Below are experts of layer 2 (counted from 0) of a mixture-of-experts language model. Rows are named router (the router's row for the expert), down (a neuron's output weights, with its number) and show model dimensions 0-159. Each number is 128 + 24 x the weight over its row's rms, rounded and kept within 0 to 255.
After each expert's rows: a language model's description of what the expert responds to. This comes from a sample of Wikipedia text that the model never trained on.

# expert 5
router [ 95 164 105 110 163 147 103 113 111 127 143 157 124 109 150  78 104  96 163  94 113 115 128 108  80 169 134 133 127 101 174 103 112 154 114  93 150 169 100 123 117 129  94 152 153 110 107 103 140  98 147 104 148 104 117 139  94 146 137 139 150 105 129 105 101 127  71 112 155 144 110 113 109 151 129 140 123 109 137 105 177 136 108  80 128  93 110 153 102 104 160 143 124 113 143 131 119 117 104  84  93 138 111  83 124 157 137 143 133 108 120  87  94 122 105  94 166 114 113 160 110 143 125 146 151 113 151  94  88 136 108 103 145 115 112 119 137 173 117 170 172 110 122 123 102 160 134  98 105 102 104 135 111 122 157 141 145 102 121 111]
down0 [123  62 102 138 135 173 134 119 165 116 112 108 128 120 121 134 178 191 138 102 143 125 126 139  89 152 133 168 122 157  74 130 112  71 164 138 125 111 144 107 126  97 138 145 127 125 152 134 125 194 108 137 131 110 132 108 132 122 124 111 109 110  99 129 134 134 140 123  80 113 119 157 126 104 116 135 142 154 125 148 141 146 163 150 131 160 145 134 113 157 117 150 121 151 120 136 115 135 143 160 152 127 173 196 140 101 160 126 148 123 149 164 145 162 156 141 115 115 135 117 164 170 111 124 116  90 116  94 135 110 146 121 102 162 121 142 146 151 144 135 138 128 139 178 138 132 181 148 114 140 150 127 161 119 101 133 109 187  98 160]
Closing parens in name lists. Closing parenthesis plus comma after birth or life years in people lists, as in "(born 1990),", "(1816–1877),"; also dashes and table separators.

# expert 12
router [125 159 105 102 162 133 107 118 137 150 167 142 137 135 142 133  99  99 163 126 113 117 123  92 116 157 138 137 110 114 162 102  77 144 129 126 147 139 103 126 117 117 108 144 120 115 126 125 137 123 137  82 156 116 117 155  74 122 140 140 156 124 126  95 108 133 131  95 145 177  78 125 115 135 137 139 129  67 114 112 172 115  96 102 134 113  93 148  92 103 162 118 154 105 157 114 124 144 113  96  89  99 116  98 138 153 127 144 138  77 108 113  91 126 125  79 155 116 117 140 121 145 148 159 126 107 189 113 111 134 102  98 126 138 130 107 146 163 121 140 156  98 111 147 116 185 159  93 101 112  95 135  98 119 153 139 167 118 123  74]
down0 [138 158 116 147 171 147 147 142 175 127 133 116 164 104 147 150 146  98 119  81 139 101 155 114 134 125 111 125 132 149 120 167 118 165  68 130  99 118 141 113 136  93 108 107 113 118  93 120 121 140 155 115 113 134 147 150 129  85  70 143 133 139  65 120  84 120 136 158 117 154 121 159 103 120 104 117 150 163 150 131 124 154 129 129 120 165 185 157 148 123 127 104 111 115 125  97 126 124 114 150 106 138 147 131 163 108  77 131 109 110 154 163 114 173 111  97 146 144 148 137  95 111 136 126 145 149 163 170 130  72 129 123 123 141 105 134 147  96  95 110 110 139 138 127 124 153 131 182 159 120 164 151 129 160 168 100 152 115 142 136]
Person name initials. First letter of a person's name, especially the given name opening a biography after the heading, such as René, Richard, Angelo.

# expert 31
router [121 145 106 105 165 175  98 121 120 125 109 166 111 106 123  81 114  90 152 107 113 109 109  83 118 159 136 131 124  94 154  99  76 155 141 108 138 155 104  98 118 146 112 138 158  83 105  90 128 108 151 104 167 108  95 130 107 133 145 134 134 103 138 111 140 149 107  93 135 135 132  92  99 154 118 137 121  97 175  84 176 132 120 107 140 112 116 127 117 104 166 144 114 123 122 113 127 128 106 108 112 154 109 115 108 163 146 134 115 122 100 107 114  92 124  94 179 113 112 142 123 137 127 136 175 122 163 105  99 154 123 109 147 120 138 116 104 149  91 153 147 127 124 101 119 185 150  97 117 115  82 142 110  93 170 130 129  72 109 131]
down0 [155 111 103 137 138 143 132 127 118 138 132 105 197 136 130 155 117 156 162 138 125 131 103 133 107 132 122 142 151 122  91 112 126 114  89 165 110  94 152 123 122 154 136 107 115 136  96 135 125 106 149 167 120 163 129 143 123  99 122  98 152 107 126 126  83 123 129 137 171  85 139 102 144 148 118 108 108 123 118 192 125 126 150 115 131 161 125 135 159 155 124 105 137 135 145 120 146 169 134 133 129  80  92 122 134 110 120 133 159  99 127 167 138 100 123 165 105 165 162 146 139 139 139 130 121 118 113 170 118 159 100 159 154 114 130 168 180  94 169 181  78 169 147 114 117 140 103 131 135 116 166 141 123 112  80 151 118 112 137  63]
Sentence-opening prepositions. Prepositions and connectives starting sentences or clauses in expository text, such as In, During, According, For instance, under.

# expert 14
router [109 163 109 109 161 153 125 140 116 136 105 171 124 127 163 107  98  97 160  95 119 126  94  68  86 141 143 120 137 132 164 114 103 142 155 127 142 136  72 111 111 120 127 119 139  80 109 112 132 121 151 124 149 122 111 144 108 143 135 120 152  85 123 112 147 134 102 113 127 144 103 110  94 192 114 166 128  97 109  89 144 130 103 117 131  98  77 128  89 113 182 140 113 103 165 136 104 145 113 100  73 163 115 116 120 169 111 139 158 112 126 114 113 119 142  81 157 113 130 171 125 147 127 150 155 115 140 103  97 137 103 115 135 149 125 113 150 189 114 144 148 114 127 123 124 133 149 130  83 105  95 134 109 117 156 116 126  86 125 119]
down0 [192 117 172 154 124 137 140 105 129 123  93 155 108 104  86 150 162 140 141 120 123 114 151 156  97 126 153 141 100 130 111 143 122 129 154 133 178  92 150  92  81 111 126  82  93 133 177 118 192 148 159 133 124 134 145 115 156 178 116 138 123 125 147 124  94 120 138 142 133 165 142 158 109 118 108  98 134 116 159 106 134 140 133 143 117 123 121 150 134 133 133  75 138  88 132 152 124 132 168 131 148 123  96 166 144 109 112 101 133 138 109 125 195 120 119 132 119 148 106 142 108 105 148 140 132 142 152 110 106 144 114 121 165 128  97 149 168 118 120  92 129 135 190 192 120 110 150 165 107 149 152 136 116 128 137 127 140 102 118 133]
Stub-article opening words. Commas, "in", "of" and dates in the first lines of short stub articles on villages, species and stations, as in "Village in Hamadan province, Iran".

# expert 29
router [103 148 108 105 184 141 105 117 122 124 128 154 135 125 117 106 106  73 158  84  87 104 112  92 113 155 152 151 126  84 167 107 109 136 121 109 156 134 107 100 126 120  87 166 144  93 109  95 127 102 135 109 159 128 127 143 118 154 147 150 134 110 127  99  98 149 108 102 159 143 116  97 107 150 136 150 129  91 143 101 187 104 118 117 153  87 103 138  97 111 146 146 108 109 146 105 129 148 103 101 101 127 112 100 103 149 137 145 126 124 105 116 100 116 113  92 152 108 103 127 134 164 128 145 126 125 151  85 121 167 114 113 165 132 141  92 119 167  79 144 131 123 104 120 107 156 123 100  92  90 103 130 107  84 149 150 160 102 135  90]
down0 [145 104 118 135 109 138 146 139 118 141 135 156 118 141 153 116 123 154 131 177 105 136 138 170 119 132 143 147 102 145 127 134 122  86 124 135 138  69 109 157 132 121 109 110 134 127 102 140 128 171 126 109  96 113 142 107 138 102 124 128 155 115 108 161 164  90 133 136 127 154 133 115 102 117  98 120 179 147 101 139  91 103 137 158 127 155 125 115  88 162 109 154 118 154 137 136  96  92 149 124 128 127 137 187 125 131 182 140 157 108 180 168 128 129 111 140  91 124  95 142  97 184 133  89 107 128 156 153 111  95 132 148  65 138 105 103 132 128 159 100  70 126 121 154 107 124 156 134 169 132 142 169 132 174 128 136 134 122 171 130]
Prefixes and number digits. Word-start pieces like "Un" in "Unfortunately", "anti", "mult" and Roman numerals, plus digits within years and ISBNs.

# expert 2
router [ 97 136 127 103 145 165  87  98 126 155 123 168 132 115 132 103 107  90 167  99 102 117 113 107 112 150 134 146 111  85 165 111 105 139 109 100 161 179 102 113 129 133 110 144 167 107 100  92 145 111 149  75 159 118 119 141 108 145 121 158 135 128 123 118 124 128  91  83 142 144 124 112 123 162 118 144 134 123 136  94 189  93 114 123 139 113  92 148 111 108 156 164 168 102 113 128 117 103 117  63  77 125 127  92 109 146 138 146 151  99 126 121  89 103 118  90 161 105 123 149  94 150 136 189 135 133 157 119 111 141 127 119 130 128 110 119 119 135 130 118 130 103 102 114 116 142 159 120  77 100 126 105 106 124 166 120 142  96 124 131]
down0 [149  85 128 100 103 105 125 146 122 175 152 118 112 123 122 128 122 149 105 132 185 153 107 123 127  99 117 102 129 161 120 117 119 124 135 177 129 115 158 111  87 137 160 135 168 138 132 151 119 141 118  91 127 134 158 117 107  91 113 110 135 183 123 174  96 145 131 117 130 187 106  86 116 156 153 160 122 133 150 124 102  95 145 110 130 127 123 113 140 179  73 155 142 120 158 112 127 160 126 153 176 141 144 142  99 181 115 118 100 131 163 162 171 111 161 124 116 109 136 130  80 171 162 124 122 167 134 134 152 115  92 108  87 138 135  84 126 135 112 151 142 158 110 135 125 133 152 144 152 118 149 139 124 156 116 107 113 127 108 156]
Definite article "the". The word "the" after prepositions or "is", in biographies and general prose, as in "under the tutelage", "is the author".

# expert 9
router [ 80 170 105 100 155 141 115 112 112 130 140 157 141 121 145  80  91  92 161 103 102 112 124  88  99 164 133 153 122  97 176 108 100 163  91 122 138 144  99 102 117 126 108 153 140  91  95 107 108  92 144 113 157 110 119 139 102 150 149 141 135 106 144 117 118 133  96 107 138 141  88 107 111 153 145 144 133 112 146 115 175  98 104 102 149 112  99 146 111  84 145 167 138  97 135 116 110 143 115 110  96 160 111  89 126 170 134 143 128 114  99 109 116 122 127  94 173 114  99 156 113 142 129 163 161 141 156  91 105 138 103 108 146 143 121 116 114 154 114 146 163 111  93 104 109 155 134  87  83 111 105 131 100 117 168 126 151 118 143 119]
down0 [143  92 126 149 143 147 139 176  80  95 148 129 150 127 132 135 132 103 119 116 135 142 119 153 134 112 137 150 142  86 138 167 133 105 128 106 141 139 165 165 146 141 154  92 142 147 125 153 181 119 139 128 123 126 103 126 167  97 117 117 120 120 116 171 106  93 123 170 137 112 122 180 137 124 114 134 135 199 112 148 117 120 134 197 100 128  87 128 130 114 146 163 106 134 117 106 105  96 124 119 127  78 135 128 125 117  87  93 157 117 171 155 178 129 169 145 106 156 144 136 116 103 181 102 129 136 111 145 113 131 123 130  96 156 107 102 135  91 110 137 112 154 126 145 160  88 157 131 105 146 152  84 119 161 117 128 133 120  99 128]
Table cell separators. Pipe separators between table cells, especially election result headers (Party | Candidate | Votes) and sports results tables, plus semicolons.

# expert 4
router [111 165 118 100 148 155 101 116 112 140 134 168 124 120 122  79 100 101 171 105 104 103 129  91  88 184 135 128 118 101 165 103  97 157 120 104 157 156 107 123 123 130  92 129 147  92 100 112 119 107 151  96 145 114 124 126  92 143 135 144 150 108 132 105 120 149  96  86 153 146 116 102 105 151 131 161 122  95 148  82 178 125 116 114 136 103 119 128 101  94 153 154 134  96 141 107 138 117 102  87  95 135 106 113 139 162 134 132 140 113 127 102  84 104 115 101 162  99 110 154 110 150 140 157 136 137 178 103 102 144 112 119 138 136 131  90 131 173 101 147 153 122 100 105 100 167 120 112 109 117  96 118 106  97 157 138 156 105 128  99]
down0 [146 100 137 117 115 151 138 142 174 122 132 127 144 122 175 147 151 144 138 153 159 105 118 165  96 126 136 147 116 155  99 105 141 131 104 164 140 160 155 149 128 131 135 115  90 154 161 120 139 166 104 111 111 138 133 110 135 120 117 165 119 107  86 132 104 119 138 133 109 129 133 118 189 145 121  69 113 186  79 123  77 120 111 110 123 146 160 120 168 125 180 146 135 168  91 132 152 120 160 143 133 129 175 158 138 140  84 121 125 180 138 140 141 141 148 147 100 169 144  88 129 150 124 119 161 117 132 126 129  92 157 139 120 119 143 125 155 113 113 140 119 143 146 149 133 148 119 179 148 158 119 189 169 125 125  98 114 134 157 141]
Common nouns after articles. Concrete nouns right after the or a, such as song, school, temple, camera, plus closing $ in math formulas.

# expert 30
router [117 158 111 105 164 152 110 126 117 139 134 159 129 111 142  97  88  90 159  97 112  92 140  83  85 163 131 121 117  98 168 100  87 156 104  89 149 148 111 123 132 118 102 149 153 115  98 103 123 102 144 102 153 108 123 132  94 165 147 143 137 116 133 121 115 142  92  89 146 161 103 114 120 165 137 158 115 112 149  91 148 121 117  95 130  98  91 136 111  94 142 160 122  88 143 141 124 122  98 105  98 139 120  96 124 166 116 159 125 104 126 113  91 109 131  94 164 105 121 152 112 146 148 163 147 115 166  97  91 159  86 102 139 128 125  98 128 159 105 143 155 116 103 116 103 169 133  98 105 115  92 143  97 115 152 133 145  90 127 104]
down0 [162 131 145 123 127 134 164 134 119 130 103  87 155 140 120 144 135 155 113 118 125 173 139 136  85 136 108 122 172 114 114 125 107  80 117 149 103 121 166 121 165 135 159 101 140 136 146 122 142 160 120 167 121 123 147 116 142 151  85 122 134 139  84 172 109  94 177 154 117 150 101 154 114 129 106 138 177 145 119 171  87 108 150 163 137 153 139 162 154 133 153 124 148 141 105 112 154 160 157 169 175 154 100 110 127 131 123 143 122 144 139 153 129 163 126 117 137 121 142 117 116 124 161 153 138  96 131 128 152 116 129 148 128 118 121 146 133 128 184  49 125 197 133 131 173 146 154 143 132 152 162 112 118 139 103 155 148 126 132 149]
Spaces in sports tables. Bare space tokens in tables and scores before numbers, plus sports-biography words like undrafted, defeated, vs, and country codes.

# expert 7
router [103 161 144 117 158 142  84 110 107 132 139 164 117 131 122 100 104  99 158 116  95  93 125  86 107 161 126 153 127  92 165  95  98 157 110 111 158 130 121 101 124 119 105 124 147 100  99  97 120  94 135 119 140 114 116 125 112 148 157 135 140  98 142 109 112 135  74  90 144 131 125 103 108 147 128 135 131  89 169  85 183 126 107 101 145 109 115 155 109  91 173 156 123 103 142 104 136 140  96  98  95 138 108 105 128 157 140 146 121 118 113 106  78 101 116 120 173 100  98 151 118 134 141 151 131 105 141  96  84 154 111 106 157 134 118  97 137 155 119 165 151 116 108 106 100 153 123  97 101 121  93 126 100  97 176 130 133  99 144 109]
down0 [209 150 110 135 133 132 123 180 125 165 127 168 132  89 176 125 150 136 158  80  87 152 103 132 131 107 119 128 172 166 126 114 151 134 153 138 154 122 161 118 154 123 112 125 147 138 126 150 137 139  93 162 137  99 143  85 154 127 102 169 102 125  99 160 116 121 117 142 123 136 119 153 119  99 146 153 115  97  98 107 138  85 165 131 117 183 136  88 120 128 108 112 150 147 113 168 129 158 122 102 114 139 169 125 141 155 203 113  99 121 149 137 137 130 148 134 122 130 128 131  97 145 163 120 171 121 122 180 140 116 154  82 140 116  86 131 141 152 118 130 114 134 120 140 149 105 129 134 107 108 146 107 152 121 134 126 113 127 148 157]
Adjective suffix pieces. Word-final suffix pieces like ic, ary, ional, ive, and digits after decimal points, as in perpendicular, Preliminary, 0.1.

# expert 16
router [118 151 125 117 143 167 100 127 116 133 119 167 134 115 143 109 105 109 167  86  94 124 142 100  92 178 145 121 146 102 153 101 112 158 141 121 165 157 113 121 145 141 103 125 143  73  86 119 138  82 173 127 165 124 136 117 109 139 124 142 135 108 130 123 127 123 105 118 131 150 125 103  88 178 135 159 111  94 171  73 178 119 118 126 142  86 138 126 113 117 157 136 114 122 125 128 142 135  87 113  67 129 125 105 135 167 125 139 108 129 125 106 108  95 112 114 155 122 123 142  89 121 124 128 142 134 165  80  98 179 108 110 136 132 144 107 115 163 110 136 153 137 118 118 109 163 107  96  78 101  93 142 113  82 160 124 115 105 117 122]
down0 [168 118 134 145 123 140 125 161 157 109 120  88 170 175 114 116 141 153 132 116 153 115 169 171 123 105 144 111 114 112 147 138 126  93 147 165 117 124  97 161 139 106 140 115  83 119 144  99  99 143  74 119  94 128 128 153 183 137 106 115  99 128  79 159 148 161 138 115 133 108 134 156 160  60 160 138 129 157 120 111 109 105 116 151 117 152 114 149 152 119 137 114 159 129  97 114 115 101 168 127 167 110 101 158 123 135 113  93 101 168 104 143 100 129  95 137  74 128 155 104 120  95 124 173 102  99 127 145 139 113 131 157 111 141 140  99 103 113 153 112 137 162 139 137 133 126 143 148 130 177 157 127 112  97 112 142 103 123 135 106]
Word-initial single letters. Single-letter word starts after the or a in descriptive science and species text, e.g. f-eces, t-apering, g-ear.

# expert 26
router [104 163 133 103 162 131 106 126  96 134 133 149 126 116 137  92  95  94 173  83 106 104 128  87 105 165 137 132 118 104 162 106 121 161 113 105 158 154 112 101 126 141  75 117 165 107 105 113 114  91 136 105 150 114 128 141 107 140 144 137 150 119 121 123 121 152  89  71 188 138 117 123  96 161 137 149 122 100 151  70 170 135 123 105 129  99 101 133 107 116 155 150 112  99 125 115 135 122 114  79  94 139  98 114 126 172 133 134 127 111 121  94  93 106 101 105 159 113 115 152 120 145 131 163 140 129 165 123  79 158 102 115 142 126 114  95 117 148 112 143 141 134 111  88  89 158 124 105 114 103 103 130 109 102 158 131 163 102 115 120]
down0 [134  93 124  98 104 182 172 118 134 123  99 126 132 118 115 103 148 137 107 120 122 105  93 211  79 131 146 154 126 121 151  67 145 181 145 143 145 111 110 127 158 143 115 103 118 116 134 183 124 148 121 156 170 145  79 116 180 117  87 152 176 142 126 154 142  86 102 156  82 124 140 184 118 100 107 138 142 140 110 153 120 137 147 133 150 139 153 121 133 129 117 128 105 129 119 115 123 122 111 149 151 149 148 152 124 147 175 110 137 143 129 158 155 163 158 133 146 146 151 129  87 144 108 139 111 122 129 126 131 107  78 140 117 134 141 137 140  89 130 103 151 111 130 142  91 137 100 116 161 117 127 142 131 107  99 120 108 159 131 127]
Digit after year's 2. The "0" following "2" in years like 2013 or 2021 after a month or "In"; also other digits in numbers and ages.

# expert 21
router [ 91 148 126 112 135 130 106  91 134 138 157 175 164  99 146 118 104 116 180 128 111 111 168  74  87 154 151 145 112  82 170 102 101 167 116 124 169 127 125 103 148 130 108 153 151 112  73 113 140  93 127 124 150 126 129 129 118 156 124 104 140  84 139 107 106 117 104 114 138 124 116 113 111 155 117 140  98 111 134  94 177 117 107 102 140 114 121 160 119 121 134 146 127  85 144 137 139 145 125 107  92 135 101 115  98 191 133 127 128 113 101 116 115 112 128  90 157 117 128 147 116 138 139 129 148 147 173  94 105 171 114  72 139 121 112 114 149 144 107 150 126 131  85 121 117 169 150  83  93 137 124 156 102  82 152 142 119 113 136 136]
down0 [144 128 122  91 141 122 167 150 151 127 118 112  99 130 121 126 132 130 161 100 126 168  94 121 111  79 147 106 107 146 138 164 117  97 132 136 135 132 179 101 156 159 117 126 149 116 136 160 173  95  99 119 127 146 158 130 146  88 161 102 111 161 137 144 155 131 116 117 154 101 135 160  96 131 137 143 137 141 121 143 106 157  90 127 150  80 127  82 102 117 147 141 142 130 116 115 145 145 162 112 100 157 103 152 110 143  63 132 179 123 162  98 143 106 122 143 125 131 142 156 143 174 147 117 134  97 117 142 141 107 128 112  89 176 148 144 156 117 123 142 139  90 135 121 140 155 118 150 155 120 116 145  57 137 109 114 181 117 158 167]
Census demographic prose. Words in census demographics sentences, such as made up, per capita, makeup, median, plus minus signs and articles before population terms.

# expert 11
router [ 99 152 106 102 150 138 118 110 123 146 118 155 152 101 131  91 100  99 144 114  82 107 146 103 116 166 143 123 121 102 176  89  96 161  93 103 136 140 103 113 118 136 109 146 159 101  83  73 103  88 145  87 149 109 140 135  86 169 143 148 162 125 161  99 110 136 111  97 170 134  89 115 105 152 119 145 119 110 161 101 163 104 112  94 139 113  99 129 112  99 159 138 145  84 143 112 150 124 116 105 108 122 111 102 131 156 137 159 144 103  96  96  89 117 108 113 148 115  99 145 122 151 159 154 135 147 161 102 112 150 119  99 144 121 140  97 128 134 102 142 141 141 104 124  83 152 109 104 115 110  98 134 104 110 160 147 156 103 152 116]
down0 [150 121 126 127 170 135 111 126 174 150 121  75 159 110 123 150 108 169 100 130 173 166 146 212  88 157 138 140 156 140 112 127 119 105 147 134  80 130 117 142 146 132 152  96 143 135 135 124 153 112 121 155 170 154 124 149 146 129 154 103 110 160 117 162 118  99 153 116 134 140 125 120 143 149 174 136 154 171 139 143 119 136 160 173 100 107 136 148 109 130 111 135 142 158 119 100 130 120 122 147 154 142 139 118 169 143 127 119 119 107 144 125 143 128  90 116 102 152 132 102 133 180 166 117 128 116  99 126 134 118 161 100 134 175 137 146 121 126 146  94 102 173 156  99 145 136 121 145 172 145 176 117  85 143 127 182 111 138 125 109]
Units and stat-table tokens. Units, percent signs and word-ends after numbers in sports and election tables, as in "66.40%", "7.27 km", "Seahawks", "Apps".

# expert 8
router [104 150 125 109 149 161 106 129  89 123 126 168 114 125 150 120 120  76 139 125  89 101 112  91  90 162 164 138 133  96 168  91  91 127 130 121 142 158 115 121 105 118 113 123 134 116 113 105 134 107 150 118 142 107  95 165  55 140 116 166 161 111 124  86 116 123 108 105 124 168 123 121  93 141 129 156 116 107 157 105 183 130 126 115 135  87 111 144 113  86 162 146 127 110 133 133 129 117 101  89  89 143 119 115 119 171 127 133 124 112 134 101  99 108 110  84 155 111 117 136 138 178 117 162 162  98 138 117  82 125 109 126 123 150 129 117 109 171  95 143 133 108 112 118 111 145 163 106 100 113 112 125 111  82 159 142 161 101 121 116]
down0 [152 144 147 116 145 120 155 138 163 153 122 145 119 137 109 122 113 121 137 127 119  87 108 111 120 137 120  94 108 120 165 128 109 130 183 124 118 147 159 127 201 100  88 110 188 111 131 133 118 120 143 157 128 114 125 124 113 174 126 123 137  97  70 113 121  92 162 139 150 121  58 133  95 111 132 106 112 121 150 155  96 118 143 129 112 121 125 111 153 140 147 142 106 101 128 150 131 124 114 123 151 101 169 159 136  95 120 143 113 127 138 169 129 162 101 112 127 118 157 168 115 161 141 164 145 120 110 185 106 135  93 126 111 181 107 140  86 154 118 125 122 125 161 147 100 182 156 173 122 115 122 146 103 146 119 138 154 164 147 113]
Section heading markers. The "==" or "===" opening a section heading after a blank line, as in "== Early life ==", "==Works=="; also table-row pipes and "See also".

# expert 3
router [102 159 120 116 178 143  97 129 106 129 143 158 130 122 142  90  81  85 159 106 109 101 121  90  98 151 132 138 106  91 163 110 101 143 104 101 150 154 114 119 133 110  95 138 145  96 106 105 111  97 161 106 140 114 112 128  99 173 147 146 158 115 144  97 100 136  93  85 178 151 118 107 106 139 124 142 103 112 132 101 172 115 114 113 134  91 110 143 109  92 146 139 117  91 130 104 134 143  86  81  90 129 108 104 123 155 134 137 140 111 119 105  89 110 116 103 171 104 105 144 113 149 120 155 149 119 162 101 108 153 113 123 145 135 109  93 129 155 105 151 139 121  89 114 107 151 128  98  90  96 100 125 106 106 166 111 146 107 122  96]
down0 [115 130 111 117 141 117 114 154 152 159 136 119 114 100 154 154 132 151 112 130 128 162 106 138 152  85 136 141 155 140 105 139 157 137 146 112  84 122 165 109 103 150 135 141 111 132 118 128 133 148 121 109 115 157 102 104 120 138 134 142 107 161 119 119 117 135 136 123 118 135 152 168 157 149 110 167 171 103 145 162 100 121 110 140 140 128 137 147 134 175 172 127 129 170 121 133 108 118 103 134 177  93 168 129 142 117 170 145  85 142  79 149 111 104 197 109  92 185  99 120 116 185 156  97 171 110 133 134 153 121 154 104 162 117 125 106 115 116 106 124  84  83 106 130 145 110 101 177 162 114 118 157 102 120 145 120 127 113 104  95]
Digits in years and numbers. Individual digits inside years, dates and figures, especially the third digit of years like 2012 and 1991, often in tables.

# expert 6
router [117 151 120 106 156 162 123 130 106 145 122 154 131 129 151 100  97 106 165  87 102 112 116  93 101 175 129 130 110  92 158  99 108 160 121 115 181 146  99  98 127 131 107 131 136  77 104 100 111  91 142 119 166 105 125 150 103 157 164 139 143 113 142 101 121 121 106 101 148 144 130  94  97 172 142 148 109 103 150  88 159 112 121 107 144 116 126 141 115  88 153 148 124 103 136  98 129 145  99 104 111 150  96  83 133 157 138 148 113 106  99 113 100 106 119 101 168 113 100 126 102 133 133 156 139 117 148  92  97 144  90  84 169 116 142  92 124 170 104 160 151 129 111 106 107 156 137  96 104 116 104 132  86  99 135 141 128 113 121 101]
down0 [108  91 125 101 141 151 133  97 149 115 126  84 118 122 102 139 142 140 110 158 152 123 138 158 116 135 128  93 142 133  93 132 107 123 106 166  99  85 124 151 158 142 155 122 107 106 147 143 118 157 131  96 135 102  70 141 147 117 165 113 128 112  85 134 130 117 129 115 117 118 129 155 131 156  97 147 145 161 117 153  83 141 119 133 154 104 134 112 130 163 103 127 125 174 111 119 151 115  95  99 119 120  84 100 111  87 149 188 136 158 164 184 156 109 144 164  90 152 158 104 115  97 119 116 142 118 116 125 112  75 113 123  88 153 188 103 148  81 119 119 124 121 154 122 151 139 104 146 149 127  94 160  98 127 147 154 114 119 147 112]
Capital letters in codes. Single capitals or short word-initial fragments in codes, chemical notation, gene labels and foreign names, such as H in GHS, Human, Rohingya.

# expert 18
router [104 153 112 104 134 162 109 104 126 157 144 174 163 107 118  90  96  90 167  82 112 112 113  95  93 160 126 124 100 110 159 100 111 152 122 101 152 137 121 116 131 125 127 128 165 113  90 104 125 113 136 114 175  98 117 144 112 151 153 164 150 122 154  98 121 131 104 109 162 145 112 116 114 161 137 142 143 103 152 109 195 126 118  94 148 104 112 138 107 104 154 166 139  93 150 116 135 158 106 109  95 134 118 111 155 148 134 156 140 108 127 130 102  98 145 113 170 110 111 152 126 172 146 157 140 125 144  81 112 150 110 105 157 145 130 107 145 147 111 178 160 128 119 119 109 168 120  72 110 116 110 137 101 117 182 126 148 107 138 115]
down0 [159 114 144 130 153 131 153  87 155 130 131 152 114 164 118 114 136 157 120 115 134  92 116 154 147 141 132 114 132 157 113 122 150 103 160 137 124  96 143 115 130 122 133 165 135 115  97 106 159 140 131 160 179  84 136 136 166 167 156 151 142 126 138 131 155 128 139 127 104 122 119 129 126 181  87 118 161  93 114 163 118  85 125 127 108 136 113 127 127 124  91  87 111 101 120 122 113 111 111 152 117 103 127 161 119 109 149 115  96 104 155 170 113 109 169 146 143 101 166 125 114 114 130  86 132  95 150  67 177 110 128 160  85 161  99 123 139 123 139 129 115 107 120 160 109 113 154 166 131 139 124 194 190 145 116  99 124 105  90 125]
Function words and adjectives. Prepositions, possessives and nationality adjectives in infobox lines and prose, such as "with", "of", "his", Indian, Scottish.

# expert 22
router [ 94 159 133 103 168 132  89 120 114 127 134 160 134 140 128 106  96  84 165 105 103 106 127  88 104 166 133 139 111 105 170  98 106 149 113  97 140 152 118 119 130 119  85 141 158  94  96 100 130  92 145 111 148 118 118 131 103 149 150 142 144 115 134 108 106 140  85  90 148 141 120 113 102 148 128 143 105  92 144  85 179 132 112  94 133  94 114 132 101 102 176 147 129  99 138 116 136 120  93  93  83 137 110  99 135 158 131 150 134 120 106 108  80 108 112 104 165 112 107 148 119 168 126 163 135 125 160 103 100 156 104 107 137 126 117 110 150 158 110 152 144 109 103 124  90 168 127 109 100 111  97 123 100  95 160 131 153 106 126  92]
down0 [135  76 122 137 116 115 150 105 122 120 101  96  83 129 137 175 148 146 129 110 146 123 165 121 131 113 136 133 159 115 114 114 145 124 116 127  97 141 135 166 147  82 130  86 115 150 122 158 145 153 101 136 127 143 189 133 128  98 119 146 123 204  94 184 158 144 159 126 137 138 136 159  64 125 121 131 143 145 125 135 106 155 144 132 123 140 138 145 137 146 132 140 127  92 123 111 168  80 142 121 142 125 134 124  99 145 126 118 160 118 107 147  94 173 130 148 113 152 127  99 140  87 172 121 101 113  87 129 118 125 163 109 121 135  94 128  98  72 159 114  88 155 134 103 116 150 102 131  91 126 175 119 141 163 128 136 127 111  88 123]
Punctuation in lists. Periods, colons and commas in table headers and lists, especially No. in squad tables, plus Vol. and list commas.

# expert 13
router [107 163 134 115 165 134 102 117 121 132 133 175 123 122 140 102  92 108 173 107  94 108 133  85  89 167 127 136  96  87 165 104  85 164 118  86 161 155 124 127 121 131 100 123 140 100 102 102 100 105 143  99 131 110 133 131  94 169 141 140 137 108 146 113 120 145  91  92 168 119 119 103 114 151 134 141 108 114 141 101 155 115 113  93 127  91  91 125 109  91 155 166 118  83 149 117 134 132  99  92  95 130  96 101 134 149 126 142 149 115 122 117  98 102 119 121 167 110 101 133 108 137 125 171 140 114 154  94  95 154  90 119 143 130 132 108 135 155 110 167 146 117  94 119 108 154 124  95 110 119  97 121  89  96 179 139 147 119 132 115]
down0 [114 146  79 142 178 194 154 144 117 106 100 125 133 114 155 141 102 181 114 116 156 130 111 149  63 144 114  97 136 147 111  88 142  99 134 140 100 102 121 148 151 100 150 116 136 159 112 168 166 146  92 137 181 139 123 109 158 160  82  99 118 111 117 154 144 134 193 162  97 173 134 115 119 120 126 137 126 154 144 125 133 127 118 121 157 135 160 131 153 167 154 134 139 114 114 145 113 131 143 151 131  97 145 114 159 140  79 123 126 128 112 127 163 140 125 108 127 151 110 132 124 136 154  89  94 133 149 125 102 124 115 166 124 138 115 112  85 118 140 109 100 136 143 142 149 154 178 145  85 153 161 151  97 130 113 151 127 123 136 124]
Sports table names. Names, places and country codes in sports result tables, e.g. Cal State, ITA, ESP, surname pieces, Location fields.

# expert 24
router [123 134 115  90 157 154 124  85  78 157 119 153 141  95 137  92 106 104 138  82  83  94 125 100 104 155 138 160  98 115 156 102 120 176 120 108 152 133 105 101 114 108  75 133 152  90 124  91 134 103 156 138 167 107 111 133  80 140 117 165 151 113 139 125 114 151  82 119 165 149 133 112 101 126 117 141 115 104 165 107 206 115 134  84 138  97 113 157 116 127 142 136 141  90 115  95 129 139 124 115 107 135 109 111 105 128 137 135 113 121 108 117 118 112 127 118 154 110 103 116  93 141 136 180 141 114 148 113 100 137  98 119 171 133 129  91 105 129 112 155 157 116 119 124  73 145 120 100 103 123 106 129 110 121 143 137 161 114 122 104]
down0 [157 130  94 131 149 160 160 127 129 129 125  91 169  91 132 110 147 153 125 125 128 153 116 164 138 156 128 119 110 159 119 106 159 132 125 142 128 140 126 154 107  97 101 149 121 126 122 137 163 127 130 132 127 159 137  94 148  97  67 145 175 114 145 138 147 140 161 114 144 164 130 143 106 117 123 133  94 116 142 127 146 146 145 157 106 200 146 122 151 142 142 107 105 165 131 164 139 123 133 135 149 141 119 133 116 110 135 159 122 145  96 172 130 115 123 171  98 120 131 145  94 130 127  62  83 137 121 152 128 131 121 131  84 150 118 118 142 127 126  91 100 151 136  92 107  82 101 131 100 154 149 170 182  98  78 118 102 154 121 190]
Sentence and line ends. Periods, closing parentheses and pipes that end a sentence, list item or table row, usually fused with line breaks before headings.